Below are experts of layer 7 (counted from 0) of a mixture-of-experts language model. Rows are named router (the router's row for the expert), gate (a neuron's input weights, with its number), up (a neuron's input weights, with its number) and show model dimensions 240-319. Each number is 500 + 50 x the weight over its row's rms, rounded and kept within 0 to 999. Numbers have three digits each.
Before each expert's rows: a language model's description of what the expert responds to. This comes from a sample of Wikipedia text that the model never trained on.

# expert 46
Description: Measurement units and symbols after numbers, e.g. kg, sq mi, km, %, plus parentheses, commas and pipes in numeric tables.
router:550556546492409450541525512500409470551528561442519482471449394486518543462497514550384598542555640558587511573515538493535507457462531463524577555484469420453531511493514570555478532451507510434576528535527513533425534500480471499472417471
gate0:478527509516476488559476480480524541393561519561557499382468520519522528565450534526585472541439519541524396479470552590461412491500500492500430572417497552565452566544561489453475481518522514453461403548550548462609514548599501500475481515
up0:522440556481490484475526559513569471512425567496468584548542530498535561572495476467500462427472476539467466564466471441534571578471457542526419442507572380451512457519436591512531422464518420540518532433500541580333575509405475528514417499
gate1:581484493567468484570570537587424495441480552519525392548490508569539519499515435562476495557365550539560433470428598501585502485493505496507439420459550423497618505483497425546484578450402561577529496633489461501554485482429502550484511521
up1:402536556483459483523446506471500584505394490488547538408590528395487545545467459601510546493536552499543463541549509439536522520542522508451462472515501454516473406503434561553494457501423518464490506569565385540531473416459529547505388594
gate2:464537504544502522539419466474484512472448375473445454419544408503464595453495527491446530489519564509456558542486564497601546454541488435504525488586459514524472501464517514394469505502566590542477519565480430616497554427540527577544448533
up2:525412481552427475538507463528545436547465511524603528558543589493454506459504467505534525464574457511491476434512606516364507563502469521531577518549484425488560576493481442557555539498440541468474487511480499438442532501490482408590483472
gate3:520495483473469543379518506477532495520459577488506451486528436442610526534452477569545472446411528393455501495486438518521540507504469540507501523475545542468555591518540497606446525466494535507478559594581445532477412445440489372505521505
up3:426419550541517385634469488537431579485480507579550521611465554468501551468557553492427431498566568473531507428439632515467377547507481475546441561509468455508542419525492518547474494584451493427456503539436503572513489566506487536493542482
gate4:550479538569427508542502501477581439521506572555339584371527524517508514512560516627452493551567478472483464473453607505600453526533514526517544475539509452447409474475368505562469492460473516520552561545467489560514533492540527445585420416
up4:578427497350491381513494421465471579468489452516525568530516524461492551577570515501522451525527566529539504408498430564536594527499574483570474506470557467475507542483423452495503514483505486558457486516540515407564469482460494489581558500
gate5:457548492460543547622488548537484492526428441526529455537478544514471492512574516598527523507538468620448496452476525557563491491515579410428562429495486550563502545438464506470456557539544497437558501539488382466505468553498544472650459525
up5:556521537523537576492533635509510537461456528505484523444524480432413488539491608530477495482495460480566398536453446584608476486498465499520593472524494575546518606508536514438466515498481501487515494474446456512516449553502539545590481474
gate6:613578528512491468482559485460596413533497573600514451417453415486525537511585483473492522554441562417497568453493373406501523401450561492562488583470484562521534452546473502458419544457488496475566445587543528492478553496523537589413433391
up6:555451503468508548549538562514468458499406617466500501581522477524503574519486463514551518452458608539454547415438633509468490615474419562523594468461517482432561523507512534570510534498433486535442538493552427544540480447485392526524465568
gate7:499521526508591467585547494579501482473565522472511426460503453525521435539422465408480411479512520438559489542507569519586472518535555570498439538482428586564554504459584406416509528528555540521575455573479486526508403527442481420521448418
up7:521504595603522439531435447560478525400391530519491470536457461586553559519502559459443483542547546546513478484541496501554428591508560422372517479526485522564525520506605395521445469494549515498588573499453524528447545430449405422541547524
gate8:587408447458577512494570545472589493466531404520642510573536471547486508518470441562546484534507513525540373470498580508464380580438469521473433531575542468513520608474492501484543519496389484477541419632463529530574513517498542452504479511
up8:445602429479460430471456460482471512555485547520411468541548524463471506495649541452532467482481465470385559561495438521435638468534478485459558525387433583459543481553494491459539444579522438571517512424645518430481522469505459464487531551
gate9:430543488508514475437458528497509508427492449589553401509499550495593433566529494455532474461480515574524483441486521436551516422521479419411485441473440465472439468477474453516405604495566470496504466492452592506496480596531501445498565470
up9:558502509560513556571529558416479550521538488428356525411529510487440608512436524484484459540480517434474454516589502562510460460470446585511468519505561505486630514487545474530526413443399475445480538490449508398571495445443469543484466540
gate10:553452460534528465507485529468486507521513544487516487461521515410502488438428420524605524490454509501515483647475486542496464508492477498590438475445533497526454613538532505416552470519489454507499461474382439531555472508456534492458450509
up10:530511500507483468485555548459531341489550575509541476430487513429620400462518531505562506484383530501447468528581534473534545422483452518573469483539542468499471531474587551464489442550452488436534527529423373596451515450574444553368433442
gate11:510569376407539604487538450434477488390554589540429554439476448526481500459508444548563521450348522542480458519542563497618399485474515490545527529463410563509510556485584407549534460507520557507566458566538416467509507479571584515455438458
up11:518547383448468506530559500492532506578533501517421534418495493513511410478580421473531454549492472547442503514482465500537441514509576574499459492538489511529492556533544529494552446549540556416515494461510413548502508568528510575506469442
gate12:472498511466511497568502457537427554551528468521509439505554509550507413424598546488477541567526487513479514494563466553448508450479624511477477438546565463498475510524404549520480504457489426517450663552447542474488555505554455567437473560
up12:486487506518497384478425446484489465420392512530543508507480540487494526531461445506552499463482528492457502437578569420501477540529511469520531509512383500479431439499569511410472464525489542441558380490418493507525486417418507344440540474
gate13:565507491564491406473464604512376464569467400456580508441548451521476482492503406526473493590480467496435483450535465533458416504519489455550555515466531480438439567371562421483499532376505548557513524492471453504398498515429480480485485660
up13:538536472499551474502487525473453566515506419531520603540538475491496445520478431448597517558442484459440450543443542570462525423450500470477573517452547431471420473403512456526503518437492521551547516456500480535503415552415436519496480595
gate14:604471494481597539444556536486507386430477499571440483483515476417540558437439428438494574590482473512472625463529539479505455293493470585578541440600454532476441488413553510646456528532490583538462437497420450509490502481526569570483477567
up14:503455502485412467474549563504465531501484504406627488524524527550524545530505440428437521467485427497506512512493496509546421479540458492476396463513494455551545461558511481479472527437531538548471525495479582402405420430542504539493539472
gate15:619444530538479522434608541581522449504485501500552492396507448564461402514542575569607477523546554472560502491494503463530521503581511531578588545566538575540502562509635503456565535496506542591526475568569426513490542518475475480571534458
up15:594543451485455554518539477417538529455453482588423587530440500536523535502612546583489485449521482499468538545466498508506486433517526565568573511477556610556444527483525585509502525508452619579534530593509395470543514588501482502496530481
gate16:563451556570528525530451485508518490510532473537559514562502548456457489449507494485503429465574524502614454451436456505514506541572525557498570522511496508530579616543514451514431446546524533469413348472437538439540449423583425560424472357
up16:464520591492515570478515537560418502506500520473501367448477510520532489414496563520432563546420496542474485510561515487479554449450566496418450533515533574552468402462510515430595511448497520557551526511637409620549560608423506459549484573
gate17:488540469566518482521520514496446494570509436497585556487518505342468560445521490471496457529464552428454533477454514737500447580461518462532530555459515575513562507495476546435483545507473510490435409518583474493559495390528469460484512559
up17:504535497421538540492404447444615469526418500566358498495561480578512450509441520531537471445407435548515460492515468422476531561499438533519488498540532455491417488557533516506487399445466430465439610366459429466428517543511526548534548412
gate18:465523596540525528558463520498561540475475489490560391448469465523568494439508497451460498506555539555541506494450427531536395360523560491484468493481514479530594486543399473552504625426527544425462523510494445520519452536524514521520551520
up18:553447551433492567520521428489555478457501383482453417547493527471459547398527468527482508496572461409454412452483533578455518626478454455562506554451485478516473549533610390503523480465519539501564525514497500483508505473497432516472471619
gate19:507535493462469521383561510520483421374489469430490520465386519546437411451531531549511487497408534477465516455468481468527471411502468595460555408441454596409494592400522586570605557539520570515581502476506413417493580539513532428488452582
up19:526497501376474537447574453448519480485488540502503556539483508426514484541475436526581437478423434488450536568541466413424503535461498491551481567470592399552458452521505512482452541544556474472415636594452580454488497390487502443392547442
gate20:436536625543476489552513530496585541516468484523477512517465451505465540506572556400536474530528615446543475498585501450431412558506465429499496478530464480523419439535507490477478469420454558446498494475489400412472496425486470580561509537
up20:495525541479538461427475538500582472500530593364471564471484495505413488526487386495541468515435573538454506457560432562481493521603540607424363548491535490502501488406401503510542470527565582538495473494472414510480465446468505385449449478
gate21:409493524512468535513518487494461550423534543444421444516505455552487481523521643612552513564560581479440506440509552458576480483545575554506551365581391484491488549457550533515495522507411541437578589492450419469539480518498514506546368440
up21:513492481509590571567447416536473486490548413533563460454532542536489352458456574707454518543470463517480456443528495532575448551509553433413556466531478543457478528430548463459507504590425619399496464481472503440501583565505484529543450446
gate22:525467470462486540452442545466546466480509590457451489512539491503467463509543450593475555513445478473562462483480476501519476437450480559497485372489516506515461556504475477536528541529447541435537501472523444559511561531525514448504432533
up22:495574540565627476552545407507473493515534436496559560492486462521499438480405513437582536473510503476470491564434585402459487546633549546513556403484420483536428441527508541450573523512501524528532514559464490539445568453560535576476464429
gate23:576520556473503516550507497447580447521492552530484509499436488474441453492550574551514508506498545530577474546454547525534358474472488503473584480486615465641469525456460576508582605577492404565540546490516589423492544530512523548547528469
up23:511489484441486520483482466482482573532482392545474415509479527587533449502411548587397473489503474499492549493420512510462562654466437501534533538448456545483510478484553466512487442401594547628578589491552543502575463507447479503517454533
gate24:527449475470466421573557445464568453468512575543489486574522507571601490466527533446518482515426439489531550479378582490386546572493489476567421500429577494490478552406439585602507478429543546629408517454518535543520443488470484570479546471
up24:499482480496515530535548529445480583579534492522511531463544504512429509593498419523542391507541501506449411474548420537507546584451456536514459587512560437581415446548510366515454565514488498418615585565460533518480432560453431450509576598
gate25:528542480508527504517495489490486468434531507530552539456439409474549501526510516599525578482501444494543460522415422494492394343548542531560478520517423682558515504484469469432540587491481539562494432438486400509545607453557504459453405449
up25:594500583519598456493422583561602541570432436481483461466454491507528475518506469478447434587539536539530463504445597526467510552515464445468552576485469464523434541570514525516535461519529572436487560529551475500444446516528503495536565531
gate26:491427494502533493534488557463534452462597415567414434508559523452427526542540497547452453460475447465470519543540549448464527454412445532497558527540485562466481548548560451454514492549484506545488505434457450517529528448589416501602395509
up26:424561569537553550505493422543465470487441542516541555508515579563555496478503522611459560555511599562503457458461479493480513540582502487491476462473459480661515526515427531532510448472408612437471514488555614527508536507381555538440546524
gate27:483435517523508543532591472477403499546481492641514368559435518504501529445474550524462471474500469474543468597558564472467484516541503491489487500443414488409586463536544458494472480463425425504449512435524494386466464467565375555524482544
up27:548473531491569624513456519490444556590465451564460493513451501451482520472551462484454466545516501538543469475498559442452437437421476434450486526463464469495561462543422414588471505454428460494554541466487423503482517468516398527543478525
gate28:486452502451557483573471517547466408499555432435553479457545507465495555450511506520426433504490580555570538597516569482539456530534536469463442514466460553485509504468582555580567495547490577433510465561431420493490485524488526518477500507
up28:556542590496577478445517458616513417532522622544532571461482503581541446479406468441603543472588493478563495401564448477466357572452528475506516452411362457509460432466499559518489472494447520499476543420463479417505486518489456509478570555
gate29:541485523521476547433519522421472540494478460405535497519456456417503411428545523456448439473570503547544540465438397564639373460452506561460431485438557606463475495440449568539524582487547524512513443473546455499478545607524499427442559424
up29:465504475487534491446484511528519591506527499533556577625552517441558458442460478357569577512478475504510461374442572568558461509534567511552491489604444484570595454484557511543511466524465486595391496508481512489418458456446564577495545499
gate30:544503537559505531529436466468557545462540492497536526592484564506503436449521543520553556515509567566549569469422555554477521575388474425495529564535570510484424408567477591440539542482417457565394470531534474505428557539474521589542557439
up30:559519489526484361471471492471505461488448509472509565531540532514485552474541443375541488559571459506532528391478492542448488649508470481551470588515483506454551430499465545519571476508550491502392494486461543404486451484379522497494576555
gate31:502459533517441524440522500569490521537517439508599496522475533528536460547530528457539475455564459487576549538624509557537563536417496547448551481552524510536534462572420444570483498504589452451548553572410446359494539485428514471512504511
up31:533383499529566508467439586518456580516513468410554484525579487460549448453454641479588519484577583412560523479512443542425542550563417525541536500521515503556599513516495549445530497519547526579541494481474444549571423503576452404566507500
gate32:409477516567492489483502407620531587483513518533591484480451429541466479517499571477499497527512509526518460439555580565532459432493527464513553447587544530502424446483540533451532545510540483468510460558457506558547503503529506519505394471
up32:521470465537539580483458445446567431455504598530566408493390494578484551555485507579607564498486574489513462533516548481543556424444494578532572506478512500452606465524506526487565572480440417495555490547555505508481502446559364519505442517
gate33:551373447501474534619540513478522430474575440441411458490512454515583481444526453500442536521487488542566445477462491535546512572481458519459446439546508531530539476425497478589450562456492502431418497412496557522495416579452464449380528486
up33:513497467531562488400396485473463428536418528485554584475466515494518440442484536543583516504456411494471577461470477510420481531536613522499497445496491540457470484498562573506506531516469466497508506510500444420422546479418485420485462458
gate34:450529496494477422499411521491546484538540571459535465474430514469506506555573479382465534493511523557508541491533500506398402483504588488534454459507446570498538519486421504536454495510497595555380465479389498441489442409422478411425489446
up34:488528617507540555533550562533456482558442440503363447495498517422429502369422377496508532530544536548438484416417501483516526550439391511541443510383474524490482503466507497528553491493451498465558444508522458583495564481532523509542369534
gate35:560521491552539449437523406487466555520454540575564427519403548507463527491448524630541521532477486515419487458477558478504471505456517549506533434543540527540465570537574572521470556603536599547535430474482524535471533506505466557550475461
up35:502475507509461478445510494500521565564495534590447483503491486543513496514570555575584489535477454581462521563471586506573526529439533502573512526578509542527464481478610620486456529552486542453476528481539435537510517466474499480469536559
gate36:604486483530531539593477464454457458520525439546486503555516495437565481544515531475542523503502501462542506504438531483516537521607520595555542522589483532627537603510503481486557561437534548541497413489597513525468481517489598467498547456
up36:538468502478462432451588559509573460434575539527477549549492513481428599479487485462423550542406474389464561433578432526659598562520458502472500483504517498439547470471563532530521513512568506462493352578530550504439509386466517498552560514
gate37:498500515399478479450469491489582442457488533512485501602548463521476486535492532535472501484545521437466458411502483486365574589480499490391534425515535462472558531613492484469523456544495522526418469462560563443506581352512448493420561529
up37:501543478434459458461525489442549486454480522529461514589443443525551459563558540502542485551560518425506468396479459516349557517459530505515527464516484505430508565524473510449522508550568446525453494600549499380534549468423453523463586536
gate38:458429503417475510475553451532499490487497558532496518444531466462457550417491547567500370477493514454456549537576590484477480516465542444355516580465462460486574578609612554427521427589576513499539509563469438504570487500526464476522468472
up38:492536381492483490585530593479478491477526393501502467516481566526517482503487532389534458444524470469492442564529462539501609555531412513543495535458562569533425422476334425584515480460507475536533534437516591509545557463394554551493613515
gate39:418430558439537433561497535557467523486548525556591446546473433502505486411501463476481499492574463507430543440426474498506528443493517441486570399522570442494480467566429493551585509582404466581507514466428432583549485551565527618490491443
up39:596458477477566444469519539430554511509529507462537509617460480480577595411490498600465475530574447459459526515375493522495562468424441508512577380536610480544513446580405468531526482573496491508504519521442467422559442442492441598527507473